Experts of a small language model.
Size: width 256, 37.3M parameters.
Experts: 80 experts in each of 13 layers, a softmax router.
Below are experts of layer 6 (counted from 0) of a mixture-of-experts language model. Rows are named router (the router's row for the expert), gate (a neuron's input weights, with its number), up (a neuron's input weights, with its number), down (a neuron's output weights, with its number) and show model dimensions 128-255. Each number is 50 + 10 x the weight over its row's rms, rounded and kept within 0 to 99.
After each expert's rows: a language model's description of what the expert responds to; "mostly gets" lists some tokens that are sent to it at least half of the time. This comes from a sample of Wikipedia text that the model never trained on.

# expert 21
router:45 42 47 55 71 44 40 44 41 48 50 45 45 59 33 49 53 47 67 39 28 61 42 39 64 34 53 45 49 56 47 72 55 49 50 56 28 44 43 29 56 31 49 43 37 49 49 58 53 49 47 41 50 58 37 40 58 49 61 37 43 57 45 42 44 47 60 45 70 55 39 40 36 53 40 51 60 56 47 45 52 45 49 57 60 72 54 37 68 70 56 53 38 59 53 35 56 50 55 50 38 57 41 34 51 49 39 59 51 54 63 54 54 66 73 53 38 53 47 50 53 52 55 58 51 43 46 53
gate0:58 53 56 46 36 47 61 53 50 53 48 43 70 41 52 49 29 54 50 52 32 49 39 68 55 55 64 54 44 60 44 57 45 44 47 42 26 65 56 55 36 47 64 49 50 63 59 69 36 49 51 61 54 47 54 40 50 60 60 62 47 40 47 60 52 49 51 48 54 60 48 50 35 59 48 57 49 61 70 57 55 56 62 58 45 51 38 59 51 45 50 24 53 54 39 64 42 52 47 42 39 58 43 58 52 45 66 58 49 63 44 47 49 49 49 63 50 53 53 52 63 59 48 65 41 39 32 35
up0:68 65 58 52 58 77 63 53 55 59 47 38 37 40 57 46 57 40 25 62 52 46 61 65 47 44 50 62 38 52 44 42 49 39 58 52 51 38 49 43 56 55 41 55 56 50 54 52 45 43 57 51 45 38 47 57 52 42 56 47 63 62 58 37 46 51 47 63 68 58 75 64 49 40 51 43 52 54 56 42 50 67 39 69 50 44 49 53 63 43 51 50 53 46 64 43 31 39 60 39 50 51 33 72 72 64 41 55 46 59 47 56 31 28 49 43 62 64 47 47 49 42 58 46 57 53 32 51
down0:61 56 52 49 38 70 32 57 33 55 56 46 65 55 59 41 46 46 47 52 53 47 44 39 64 47 43 58 44 48 48 54 31 42 57 58 60 57 46 63 75 61 42 63 55 56 46 45 52 40 38 53 43 40 51 59 65 46 45 46 51 51 56 44 39 41 38 49 49 48 52 42 40 61 59 48 57 46 51 33 47 48 50 59 53 25 51 27 40 48 65 46 45 44 40 50 35 38 66 62 43 48 63 56 43 55 44 52 48 57 43 72 61 57 72 54 53 47 58 36 48 47 62 58 41 40 64 40
Description: The y in thyroid after th, semicolons in discography release details, and odd letters in foreign or transliterated words.
mostly gets: "y", " Peter", " —;", "born", " Im", " k"

# expert 41
router:45 66 50 71 63 49 49 50 47 37 63 62 57 72 40 48 48 52 56 32 60 56 57 45 68 52 67 44 52 39 51 37 40 57 55 50 49 45 39 63 39 59 42 35 39 46 32 38 42 59 46 49 70 53 35 45 54 48 44 64 39 57 43 66 52 64 48 62 38 59 49 66 62 45 38 50 57 33 39 52 48 46 66 44 51 51 44 48 56 49 45 66 44 54 54 53 50 54 46 57 47 47 51 44 55 52 54 48 47 56 39 38 52 63 46 48 64 67 38 54 63 58 49 53 58 48 67 49
gate0:60 49 63 56 38 43 54 48 36 54 60 66 49 40 48 35 65 37 38 58 58 44 52 46 98 48 45 52 45 65 47 66 44 30 61 53 52 44 53 50 41 52 40 40 40 52 40 59 34 61 57 65 52 56 60 57 47 64 39 51 43 48 46 52 41 66 44 59 41 43 42 55 38 56 49 38 33 49 41 45 48 49 55 53 29 41 50 57 64 49 45 53 51 41 35 48 55 42 44 60 56 57 49 66 60 40 43 38 64 65 48 47 59 56 52 56 44 64 54 58 41 61 36 66 64 48 58 51
up0:68 61 46 40 69 33 43 48 40 30 44 61 44 45 48 48 63 47 42 40 47 51 50 53 30 79 36 48 50 33 37 56 52 48 44 46 42 42 36 57 55 37 37 46 45 51 49 49 58 56 36 50 38 39 54 54 52 43 47 48 35 52 50 43 42 30 50 60 41 49 32 59 43 43 55 58 40 68 63 33 61 41 36 54 71 46 55 59 65 36 35 51 42 39 35 42 52 60 47 67 39 54 37 66 45 57 51 62 44 49 59 47 46 39 60 51 27 52 43 58 49 61 63 42 52 65 66 54
down0:66 45 55 54 41 45 56 55 47 31 53 47 56 48 30 59 27 54 51 56 54 36 48 52 55 66 28 58 42 51 56 64 33 63 38 44 64 46 61 36 43 32 64 52 48 49 42 63 39 49 57 44 31 45 52 55 48 71 52 25 37 31 40 50 48 52 52 61 43 53 68 50 67 42 44 47 39 53 55 37 41 45 58 59 38 55 49 63 46 54 57 65 35 32 55 37 38 48 52 46 57 32 41 48 53 60 37 32 53 54 47 56 42 62 48 32 54 44 63 44 41 45 48 67 60 54 59 48
Description: Word pieces of Slavic, Polish, Ukrainian and other non-English names and places, e.g. Ole-h, Vo-iv-odeship, Vys-hn-y, Rud-olf.
mostly gets: " Jan", " Nov", " Roman", "berg", "š", "kov"

# expert 1
router:49 61 60 43 39 34 63 36 47 42 38 66 51 52 48 55 46 41 62 46 49 73 59 54 47 42 55 45 58 41 46 49 33 50 51 63 75 31 37 52 40 52 51 29 55 48 48 42 65 50 53 41 65 35 42 46 47 59 35 44 49 68 41 25 69 43 49 64 51 41 32 46 53 41 57 47 58 52 27 52 52 74 67 52 64 67 42 48 46 47 50 67 47 44 61 50 57 49 55 51 36 56 47 32 26 39 32 43 59 55 65 41 49 62 45 56 38 52 39 51 50 53 46 38 66 65 51 34
gate0:60 45 51 53 52 43 71 35 29 49 30 58 38 58 56 39 31 42 49 60 38 55 42 45 51 48 42 50 31 47 78 56 46 54 47 73 63 46 57 49 29 53 55 49 60 58 46 57 69 34 47 51 63 27 49 54 44 66 43 50 65 42 55 49 61 47 58 58 46 47 49 43 61 54 59 50 58 51 38 47 45 61 51 63 47 55 74 37 64 61 51 47 62 35 65 51 62 41 48 56 30 32 47 46 50 44 68 36 60 60 44 59 49 46 49 39 42 52 31 40 46 38 48 35 48 47 47 38
up0:54 61 50 69 52 33 40 59 36 54 37 36 44 45 51 48 59 20 47 71 39 51 51 53 41 43 58 55 39 60 50 49 49 67 54 44 54 50 50 49 38 36 56 49 61 54 44 54 52 58 58 43 81 66 43 40 50 41 56 52 46 45 45 36 39 42 42 54 43 64 42 77 49 44 45 55 53 43 65 51 38 43 62 45 66 37 37 30 50 44 47 40 41 31 46 39 52 48 47 65 51 41 56 47 53 50 51 46 50 59 42 53 55 58 65 29 47 44 58 48 48 58 57 40 40 40 54 51
down0:53 82 51 56 53 36 46 57 55 41 48 59 60 37 58 72 59 32 49 68 47 44 28 68 62 54 39 48 70 42 56 54 55 59 55 44 46 50 58 57 54 50 76 48 49 45 56 49 49 64 63 69 54 70 46 52 46 43 46 43 35 52 28 23 39 38 58 45 42 53 61 47 54 43 56 48 51 50 50 53 43 54 38 33 51 50 60 37 36 52 50 47 50 65 49 44 54 36 48 56 51 44 52 56 55 55 50 35 52 56 45 48 64 63 47 59 47 52 35 56 62 52 28 43 53 58 58 50
Description: Mid-word pieces of proper names and short numerals in lists and tables, such as Nor-way, Nar-bon-ne, 13, UK.
mostly gets: " Charles", " George", " Silver", " Bar", " Jean", "mathbf"

# expert 29
router:51 52 48 54 43 50 59 54 56 48 79 33 57 49 55 56 65 60 55 74 57 51 59 44 38 63 44 67 60 33 46 41 57 41 28 60 57 50 48 54 48 67 50 51 41 61 38 59 58 46 56 43 54 59 37 42 50 41 45 59 46 55 73 64 64 63 49 26 44 60 47 46 47 51 56 40 36 27 60 51 41 49 55 71 55 47 60 51 41 54 39 54 60 63 54 52 52 55 64 35 54 59 64 71 62 39 52 35 42 39 33 42 50 58 42 52 33 42 58 66 32 57 57 52 55 63 39 43
gate0:59 48 39 51 47 47 43 54 61 44 74 38 50 54 45 59 49 37 56 51 57 57 65 58 67 65 32 72 50 55 47 53 48 59 53 60 38 61 43 55 43 47 36 48 69 31 37 55 50 37 48 56 56 50 45 51 46 59 46 54 55 52 70 37 39 71 50 59 45 52 53 35 54 36 48 37 46 44 53 36 41 65 48 54 55 48 66 53 61 50 46 59 35 47 48 25 51 59 43 64 44 62 52 49 57 39 49 37 55 49 35 61 32 62 61 47 47 50 56 60 32 44 46 38 46 66 36 44
up0:68 43 51 34 55 45 57 38 55 39 51 47 66 41 42 39 55 70 48 56 46 47 46 42 53 60 38 34 35 46 52 63 51 45 60 43 53 46 53 62 47 32 39 53 44 42 35 52 49 50 54 64 56 56 50 51 49 49 62 53 24 47 52 39 81 48 58 38 60 40 42 44 44 41 36 31 64 50 46 57 62 42 35 52 54 44 63 60 41 60 53 56 67 41 60 66 63 25 47 31 58 47 42 67 43 57 44 56 43 67 49 58 57 39 53 63 40 57 64 51 55 25 36 53 47 50 60 55
down0:47 46 49 39 41 41 63 55 36 78 47 51 46 48 45 48 55 77 47 47 51 51 37 55 54 51 57 54 43 26 51 42 48 63 47 46 60 57 62 48 37 63 42 50 44 42 58 40 43 37 45 58 42 38 49 39 53 44 45 43 46 42 49 34 70 40 60 45 54 44 47 65 39 55 45 69 52 68 32 59 56 46 45 68 48 34 69 42 44 48 53 57 82 37 65 38 58 52 38 53 49 50 44 49 34 53 53 55 62 38 48 56 47 40 45 66 55 41 64 36 50 54 43 55 55 64 48 38
Description: Field labels and pipe separators in infoboxes and tables, such as Class: Insecta, Time zone, Elevation, Technical details, Candidate | Votes.
mostly gets: " Coordinates", " Label", " FW", " coach", " Votes", " footballer"

# expert 63
router:43 42 43 39 51 56 48 33 45 49 73 47 34 48 58 40 55 53 38 54 38 41 61 35 40 43 63 36 62 56 44 65 61 53 63 48 38 71 37 41 51 29 53 31 56 45 48 45 46 50 50 62 47 70 42 55 64 48 45 70 62 64 47 26 59 42 49 58 64 51 53 50 60 43 45 54 68 41 33 37 40 51 45 45 71 52 43 55 60 71 53 53 37 58 50 54 57 52 55 38 33 48 42 30 52 73 53 35 50 53 67 36 40 45 63 62 30 52 51 66 47 41 46 45 38 40 63 58
gate0:80 34 61 54 54 49 35 48 50 39 54 41 39 56 66 56 51 35 44 57 35 29 54 49 56 51 54 50 45 48 50 59 49 43 66 56 43 61 55 39 60 44 44 60 35 33 60 39 38 54 41 60 48 53 58 40 55 73 34 71 50 49 55 49 48 57 37 51 36 59 60 59 63 67 45 52 43 54 41 38 41 57 51 49 60 50 58 43 60 45 59 51 39 34 54 58 53 39 53 61 34 42 55 44 55 59 63 52 40 44 66 43 42 42 35 55 52 50 40 57 42 34 63 66 51 64 59 71
up0:48 46 58 49 44 42 31 48 47 31 50 69 51 55 39 51 40 60 55 35 52 50 55 61 55 26 57 44 35 48 54 41 42 56 51 53 57 66 51 44 59 52 47 53 39 48 65 47 40 45 54 48 43 45 45 67 56 58 53 66 39 50 52 66 43 36 47 32 56 36 38 38 41 41 30 46 59 62 49 64 50 27 34 65 49 43 48 77 45 56 53 54 28 46 49 56 31 54 64 50 53 40 57 34 46 56 57 51 50 49 72 60 45 64 54 51 31 60 49 55 62 29 44 45 47 50 48 64
down0:45 43 44 35 55 49 68 63 68 52 44 46 54 56 34 42 35 56 85 28 56 49 52 28 43 34 57 47 46 63 73 37 56 35 43 45 73 38 51 39 54 64 48 44 42 34 55 40 69 56 53 49 46 65 51 59 53 32 50 56 41 45 54 53 35 54 43 42 40 54 44 65 56 37 44 65 70 67 55 43 43 46 35 33 48 47 60 54 63 55 52 43 44 54 58 57 48 41 51 55 42 45 57 60 54 73 54 43 53 40 52 45 42 23 37 53 41 56 54 51 55 48 48 51 66 45 53 62
Description: Space tokens between Arabic or Urdu words and in empty table cells, plus capitalized name starts like Un, Kh, Mac.
mostly gets: " ", " En", " Un", " Qu", " Kh", " Ind"

# expert 61
router:49 38 41 45 45 51 44 57 48 37 65 48 34 58 48 38 35 46 38 43 55 61 53 36 49 44 54 40 69 68 53 50 38 59 61 41 65 49 33 36 61 53 54 63 69 45 49 50 49 62 63 44 46 49 42 54 63 45 71 41 33 49 45 44 44 47 49 58 76 60 48 42 58 54 51 56 43 50 39 65 35 67 66 49 42 50 49 46 59 44 52 48 57 42 36 67 43 61 56 50 56 61 35 31 37 53 42 45 56 50 61 42 58 55 64 46 42 52 56 42 45 37 32 32 64 54 61 53
gate0:47 49 45 64 55 33 57 44 41 51 53 46 71 63 54 41 42 36 50 50 57 58 47 60 50 36 53 72 50 56 32 53 47 65 29 43 64 62 64 49 55 59 58 41 75 50 51 47 55 44 43 52 39 51 57 52 56 63 42 44 46 51 56 35 38 53 42 54 43 51 56 59 52 67 57 48 46 56 40 47 32 52 72 51 44 41 44 31 30 63 52 47 47 48 44 75 54 52 43 66 35 44 79 48 54 54 35 37 71 55 61 53 52 51 36 42 61 32 38 63 60 64 42 61 52 48 52 68
up0:45 48 38 43 49 45 58 58 30 52 46 41 42 43 46 57 48 42 38 48 54 50 73 37 50 37 59 53 49 47 61 58 47 60 46 68 54 35 44 41 52 61 36 46 59 47 66 48 47 47 66 57 59 56 55 41 47 44 54 39 52 47 46 44 55 41 75 54 57 58 61 53 48 37 60 55 45 57 51 48 48 50 45 43 48 60 38 47 60 56 56 41 49 38 47 60 38 62 40 59 76 34 23 32 42 18 68 31 54 46 65 61 60 56 37 62 54 44 49 57 30 45 47 38 58 59 51 49
down0:51 48 59 45 39 67 56 24 32 76 45 46 24 58 49 38 55 48 38 40 47 50 73 61 44 59 61 39 48 54 44 37 40 48 55 29 72 67 51 48 58 51 71 45 59 53 57 28 48 52 40 68 47 41 43 49 44 40 51 58 46 45 46 38 29 61 39 59 51 39 59 54 61 38 48 66 50 52 51 65 51 34 47 42 49 48 41 57 62 56 62 48 53 48 45 36 47 19 49 52 52 70 67 57 48 46 52 42 43 41 43 51 56 54 41 43 54 40 53 50 59 55 55 52 69 49 48 51
Description: Digits and numbers after dashes, colons or pipes in measurement ranges, song durations and statistics tables, such as 10–40 cm, 3:53.
mostly gets: "000", "10", "29", "27", "30", "18"

# expert 46
router:52 33 38 38 58 59 56 37 49 50 50 51 66 50 64 47 57 58 57 43 61 37 58 41 41 45 65 49 56 44 48 55 35 46 42 40 40 47 73 46 51 50 43 42 43 34 31 38 45 70 65 56 40 60 68 60 64 57 69 36 42 65 72 61 55 40 58 48 55 63 44 66 57 43 43 65 50 47 45 29 41 63 27 39 60 50 42 56 48 57 36 44 47 44 60 49 43 49 71 61 50 49 55 49 55 48 50 57 49 49 71 38 53 42 49 64 50 53 72 53 40 57 64 63 50 53 49 55
gate0:47 47 50 53 45 40 52 42 45 44 49 48 50 35 48 65 39 55 49 53 61 31 68 40 78 57 28 45 68 42 45 62 72 57 48 42 25 38 48 48 50 54 49 55 42 51 58 54 42 62 41 55 51 43 56 36 50 49 60 52 67 60 48 51 55 42 42 27 55 45 52 36 55 44 53 46 50 56 68 44 42 29 32 68 43 59 45 59 44 54 30 51 54 67 63 41 53 33 56 64 54 56 40 67 64 56 48 44 49 45 43 37 42 47 46 44 54 58 52 44 51 54 70 71 56 49 60 61
up0:53 34 31 42 48 42 45 40 60 58 59 33 55 47 50 52 70 57 45 46 56 69 58 30 27 59 55 60 49 63 61 50 68 23 40 64 40 56 45 61 48 56 37 49 44 52 43 42 54 35 51 32 56 48 32 57 51 53 45 58 57 45 37 64 37 43 42 64 57 53 56 40 36 65 47 46 62 37 55 55 44 45 42 55 47 59 51 53 40 44 56 53 52 61 40 52 50 48 54 45 42 51 49 50 34 43 43 53 50 40 40 62 57 58 61 63 47 46 69 56 48 69 30 34 49 56 41 45
down0:64 50 57 64 48 49 54 68 52 30 46 55 44 50 52 53 61 57 39 54 51 35 48 59 35 57 49 47 61 46 56 49 33 42 46 49 53 21 69 40 61 58 60 52 54 43 70 33 55 38 65 37 36 55 34 49 52 40 36 42 59 60 50 44 57 49 40 56 61 48 41 49 70 57 45 74 52 42 51 43 52 48 31 56 41 45 51 58 46 54 29 43 48 66 50 80 33 44 35 49 40 44 54 36 48 59 48 57 56 34 50 52 47 60 44 55 40 49 40 39 45 33 39 36 57 58 40 70
Description: Short inner syllable pieces of words and names, such as ell-ip-tic, ech-oes, and Merri-well, often in science, fish-genus, or author-list text.
mostly gets: "op", "ip", "ech", "oph", "ington", "ob"

# expert 22
router:45 56 43 60 49 45 48 53 67 48 61 47 58 41 51 66 61 47 59 67 45 51 34 49 51 40 61 41 39 50 56 50 43 57 47 52 62 57 44 65 32 44 60 47 45 38 34 47 49 50 50 49 41 43 47 54 46 50 31 45 49 57 51 69 55 58 54 69 52 51 52 41 54 48 61 34 37 62 45 57 48 52 59 58 55 56 47 56 45 48 59 39 50 68 46 38 58 48 42 44 41 29 35 49 50 52 59 37 51 54 73 55 52 64 36 66 54 63 52 54 54 51 62 41 56 45 40 43
gate0:37 54 54 45 51 52 44 58 59 24 63 42 50 62 39 59 50 48 59 59 50 41 58 44 56 44 46 52 23 49 56 57 49 31 45 51 60 62 54 58 53 39 47 46 49 58 37 39 45 61 52 50 38 46 61 38 43 61 57 40 69 59 59 32 49 58 54 64 56 46 57 57 55 45 58 53 51 64 58 33 56 49 63 43 62 55 57 45 40 48 42 62 53 56 53 48 33 41 55 57 83 40 49 36 37 56 50 45 72 54 62 44 57 38 49 56 61 61 28 49 52 45 66 44 44 44 51 39
up0:61 56 45 39 60 41 53 46 55 45 58 47 51 60 52 44 05 46 51 62 58 53 50 43 43 39 57 52 51 67 40 54 59 50 48 42 57 43 61 37 51 66 50 73 39 53 44 40 53 45 50 58 44 50 49 55 52 59 44 57 38 62 40 62 45 45 51 56 49 53 57 38 30 53 66 38 34 39 26 50 45 35 47 44 40 50 58 53 62 48 36 59 58 56 49 41 47 34 52 47 60 50 42 52 38 52 36 42 63 64 49 52 69 46 53 68 42 62 58 56 45 61 32 44 59 41 43 39
down0:54 45 50 48 61 42 48 48 40 65 38 57 52 44 56 43 49 42 43 59 48 54 58 33 55 51 41 53 50 61 59 41 39 52 72 32 58 47 45 68 45 40 53 50 24 52 49 60 51 43 47 62 38 35 61 49 42 43 58 70 58 52 54 51 33 58 68 43 30 49 66 58 66 46 44 78 50 52 50 51 43 40 43 49 37 63 52 56 51 43 40 59 39 41 61 33 38 45 46 39 53 28 48 35 61 67 65 40 42 39 42 30 54 48 67 48 33 48 39 54 49 28 48 47 49 46 66 47
Description: The piece right after a lone capital letter that begins a name or word, such as T-ars-ylia, T-b-ilisi, and Z-og-by.
mostly gets: " T", " Z", " S", " K", "Z", "&"

# expert 40
router:46 52 62 46 36 68 53 45 41 51 31 51 57 54 48 66 55 58 58 36 59 49 62 37 44 58 60 56 49 49 38 43 42 44 52 67 66 33 41 36 51 73 50 49 53 40 41 50 43 81 41 47 62 47 58 58 47 51 47 42 55 55 51 35 53 61 50 64 39 36 50 40 35 51 47 60 58 36 59 48 40 47 62 53 63 64 50 73 45 59 55 57 42 49 48 60 52 58 33 51 41 45 60 37 40 37 66 51 43 52 59 50 37 42 43 57 51 59 47 63 29 49 69 41 63 33 37 41
gate0:43 60 35 56 57 53 55 42 48 32 59 52 45 45 35 54 44 46 50 35 54 48 47 37 40 47 44 45 69 41 48 51 50 45 52 58 63 27 51 46 33 57 45 37 56 61 29 56 33 40 43 69 61 37 57 56 52 65 45 72 45 45 50 58 41 66 51 50 46 43 54 44 41 72 49 35 51 51 50 46 50 46 35 40 50 44 58 59 42 52 47 33 46 47 46 55 40 59 22 37 49 38 43 39 50 41 42 51 46 65 52 51 53 52 59 32 56 57 55 42 37 46 69 39 62 50 36 66
up0:63 29 67 45 42 41 72 45 48 50 40 40 58 40 69 63 63 47 49 44 61 55 58 61 34 59 56 59 57 61 38 45 46 39 55 57 67 33 52 53 41 53 56 66 57 39 48 33 56 39 51 59 43 44 62 32 42 49 63 62 60 56 47 51 44 61 50 22 46 68 56 58 40 53 66 50 47 35 53 25 44 56 39 44 49 45 54 47 54 44 54 62 62 48 61 55 70 46 52 57 63 41 44 45 42 55 35 57 36 58 58 54 62 65 57 39 52 59 51 58 58 52 64 49 42 51 51 48
down0:56 53 44 56 57 59 30 50 50 51 55 34 37 58 55 51 40 47 35 59 54 56 58 54 57 68 48 38 45 57 60 48 37 49 55 34 40 56 42 50 51 48 49 57 47 43 52 60 53 38 43 37 57 26 51 57 47 36 32 65 37 58 58 64 66 35 35 36 55 47 42 69 30 61 50 42 54 49 51 50 63 42 43 44 56 42 51 69 49 56 35 38 57 50 63 44 57 65 42 40 49 57 50 55 66 45 41 50 46 49 44 51 30 52 46 56 62 22 45 63 56 50 54 57 38 38 55 47
Description: Middle and final pieces of personal and place names, such as Gel-ts-dale, Le-ves-que, and Ale-pp-o, plus common names like Richard and Henry.
mostly gets: " Richard", " Henry", " Will", " Williams", "ts", " Wood"

# expert 23
router:37 60 40 34 34 52 61 47 40 40 50 40 56 40 60 59 36 34 37 54 40 40 63 45 28 46 45 38 59 57 39 40 45 61 54 43 40 69 49 52 43 24 58 40 30 36 42 39 57 63 44 49 50 39 51 46 44 61 38 46 57 32 46 66 51 45 52 46 55 55 53 48 41 43 45 46 47 48 55 56 61 35 34 59 42 59 65 64 35 56 66 42 54 60 61 55 61 55 65 60 57 56 48 47 31 48 37 44 51 49 45 54 39 30 54 46 59 36 41 49 60 41 48 42 45 62 50 57
gate0:56 56 50 44 47 52 52 46 34 43 56 41 52 43 49 45 69 43 40 57 42 60 60 50 47 33 33 41 66 52 45 30 38 63 59 40 46 48 30 54 81 51 61 37 43 57 66 59 51 25 39 47 46 47 55 40 56 55 46 62 68 58 50 46 43 46 35 49 56 53 20 64 35 63 37 51 54 63 47 37 50 60 47 56 45 50 47 67 48 45 44 35 52 49 43 46 35 48 45 66 45 63 25 43 45 52 43 61 50 53 54 49 64 33 60 57 54 41 54 42 45 43 37 52 53 55 65 65
up0:34 62 47 52 51 58 62 60 66 56 67 49 52 38 48 54 38 60 52 41 58 53 39 54 51 44 20 43 58 48 46 44 47 38 41 51 49 47 47 50 57 41 56 42 43 43 59 49 54 43 43 51 58 54 55 35 39 57 43 45 45 54 48 58 52 44 47 62 66 43 45 39 51 49 31 68 59 48 41 29 55 62 58 51 69 53 49 57 31 39 47 61 39 41 34 62 54 68 62 31 62 42 43 44 61 58 66 46 60 60 51 49 53 49 56 49 51 56 50 42 48 62 45 44 50 36 62 69
down0:36 43 45 60 62 47 48 39 56 44 38 37 52 30 50 42 56 57 40 47 56 40 46 54 52 36 61 28 48 44 46 56 47 36 51 60 47 43 55 60 62 53 43 39 46 45 56 53 49 70 33 44 35 48 59 60 35 46 35 54 33 60 54 53 46 41 57 60 60 37 30 65 39 30 42 47 47 51 43 34 58 54 62 36 49 46 44 53 48 35 53 56 33 61 47 76 38 53 55 49 44 37 45 43 37 53 63 47 66 62 29 38 70 58 49 29 40 38 46 64 56 55 54 38 68 65 64 46
Description: First word or symbol of a cell in results, election and sports tables, e.g. New, Q, W 73–59, Native, player names.
mostly gets: " New", "See", " MF", " won", " As", " %"

# expert 35
router:53 52 49 49 36 65 45 40 71 55 45 55 64 39 38 49 57 46 50 59 42 36 35 55 47 71 45 53 46 33 44 50 35 33 61 59 43 41 56 54 43 65 66 57 56 55 45 50 68 47 63 63 41 48 61 32 36 50 37 51 33 45 59 54 61 49 65 37 51 53 50 35 40 60 38 52 52 41 61 35 43 30 35 55 55 62 64 45 35 35 43 60 57 56 46 52 48 41 54 37 54 65 48 58 55 49 33 45 59 50 48 68 35 51 56 35 50 55 58 62 32 60 43 56 59 60 59 49
gate0:65 62 55 39 50 38 49 63 44 38 55 43 54 61 52 64 54 31 50 51 31 37 46 48 61 46 45 59 67 38 41 48 48 63 57 43 45 59 59 42 59 38 46 47 76 68 44 42 55 37 51 38 39 48 51 49 52 48 57 42 58 30 42 41 67 68 36 57 55 38 49 40 54 56 39 35 51 47 52 67 35 48 44 55 41 34 57 52 57 40 44 41 52 52 61 49 63 44 63 64 53 57 47 56 68 32 38 35 56 68 44 52 38 48 53 47 45 33 41 49 42 24 52 69 64 52 50 62
up0:61 49 60 46 60 43 59 50 55 51 58 62 47 49 66 53 42 51 53 44 56 44 59 69 56 47 49 43 43 31 55 58 51 42 49 41 43 61 48 48 51 55 48 49 51 37 55 56 51 43 51 48 42 43 41 56 51 62 37 41 71 57 52 59 39 40 57 60 68 79 49 53 47 60 66 59 46 45 50 52 47 54 47 41 41 59 41 55 44 40 45 26 64 60 41 55 39 53 42 49 53 61 45 60 46 51 37 43 43 61 35 62 54 41 60 32 38 49 30 41 53 53 36 41 54 43 40 65
down0:59 53 45 61 54 49 42 56 56 34 37 37 37 44 63 71 45 43 61 46 52 53 53 74 48 35 50 41 45 46 17 38 70 51 27 56 68 47 60 54 43 71 42 49 29 56 45 37 50 62 30 53 58 51 57 60 50 53 56 48 55 49 54 36 53 39 58 63 56 46 50 57 48 71 59 49 50 49 59 45 55 57 48 50 24 52 48 26 47 42 40 54 44 53 64 60 53 49 47 62 72 37 44 52 48 58 65 49 45 47 40 61 49 55 34 45 54 53 50 52 43 50 60 61 46 58 46 72
Description: Field names starting a dashed infobox line or table header, such as Awards, Website, Medal record, Total, Number built.
mostly gets: " record", " Coordinates", " Preceded", " *", " Succeeded", " Website"

# expert 24
router:52 48 42 37 49 42 71 58 54 52 47 60 38 51 35 49 57 54 43 73 49 47 48 50 51 59 36 41 43 44 44 50 46 45 56 33 48 57 52 43 66 42 47 70 46 58 70 32 23 64 56 49 56 31 41 60 50 60 52 44 49 61 50 43 50 41 51 31 57 41 54 30 46 48 54 60 48 46 65 43 54 49 39 54 59 64 58 44 50 50 61 39 59 60 50 50 59 47 55 60 37 54 61 44 53 45 64 59 46 52 49 42 56 58 72 38 64 35 62 33 45 61 45 47 50 39 41 42
gate0:50 63 45 47 23 42 57 52 46 46 21 49 53 46 53 57 46 51 36 59 71 46 56 34 42 51 34 41 44 60 51 64 64 58 45 51 27 64 54 64 43 49 47 61 57 52 43 33 35 38 53 52 51 57 41 41 50 51 61 54 41 49 56 52 41 49 37 48 55 46 65 41 58 64 44 31 53 49 47 38 64 38 50 25 43 56 57 43 46 44 74 41 50 72 80 32 51 51 51 57 43 48 66 38 52 49 47 55 35 50 42 39 57 48 46 53 52 53 52 43 40 37 56 57 48 59 43 55
up0:52 24 53 47 65 61 55 64 62 68 38 30 47 44 67 58 41 44 55 38 46 54 37 36 35 41 57 47 66 60 61 61 51 24 59 42 48 66 51 50 48 38 53 43 52 42 59 42 46 47 57 44 38 47 39 38 53 76 56 69 47 54 45 45 44 40 43 43 56 48 60 53 55 54 59 27 70 59 49 57 31 55 44 55 52 32 54 48 58 64 38 52 48 62 59 35 55 46 51 51 46 51 35 46 59 39 48 54 70 45 60 66 63 50 41 51 48 49 63 62 45 53 42 65 51 40 52 39
down0:38 46 44 60 64 45 61 67 61 53 47 55 36 48 52 61 69 61 53 55 54 50 57 37 39 45 63 63 59 54 52 50 68 54 61 47 48 66 40 52 39 46 62 36 51 52 51 39 57 63 84 57 43 53 42 34 33 62 57 57 40 46 48 41 53 60 47 42 61 57 48 39 58 46 55 51 56 59 61 51 45 67 45 46 43 61 55 47 59 56 42 40 49 50 40 48 65 67 54 55 40 49 68 55 71 50 39 45 54 33 53 54 53 47 69 58 51 49 57 54 55 57 60 36 42 65 35 50
Description: Auxiliary verbs and function words right after a subject noun or pronoun in narrative prose, such as has, had, that, also.
mostly gets: " had", " has", " have", " film", " first", " album"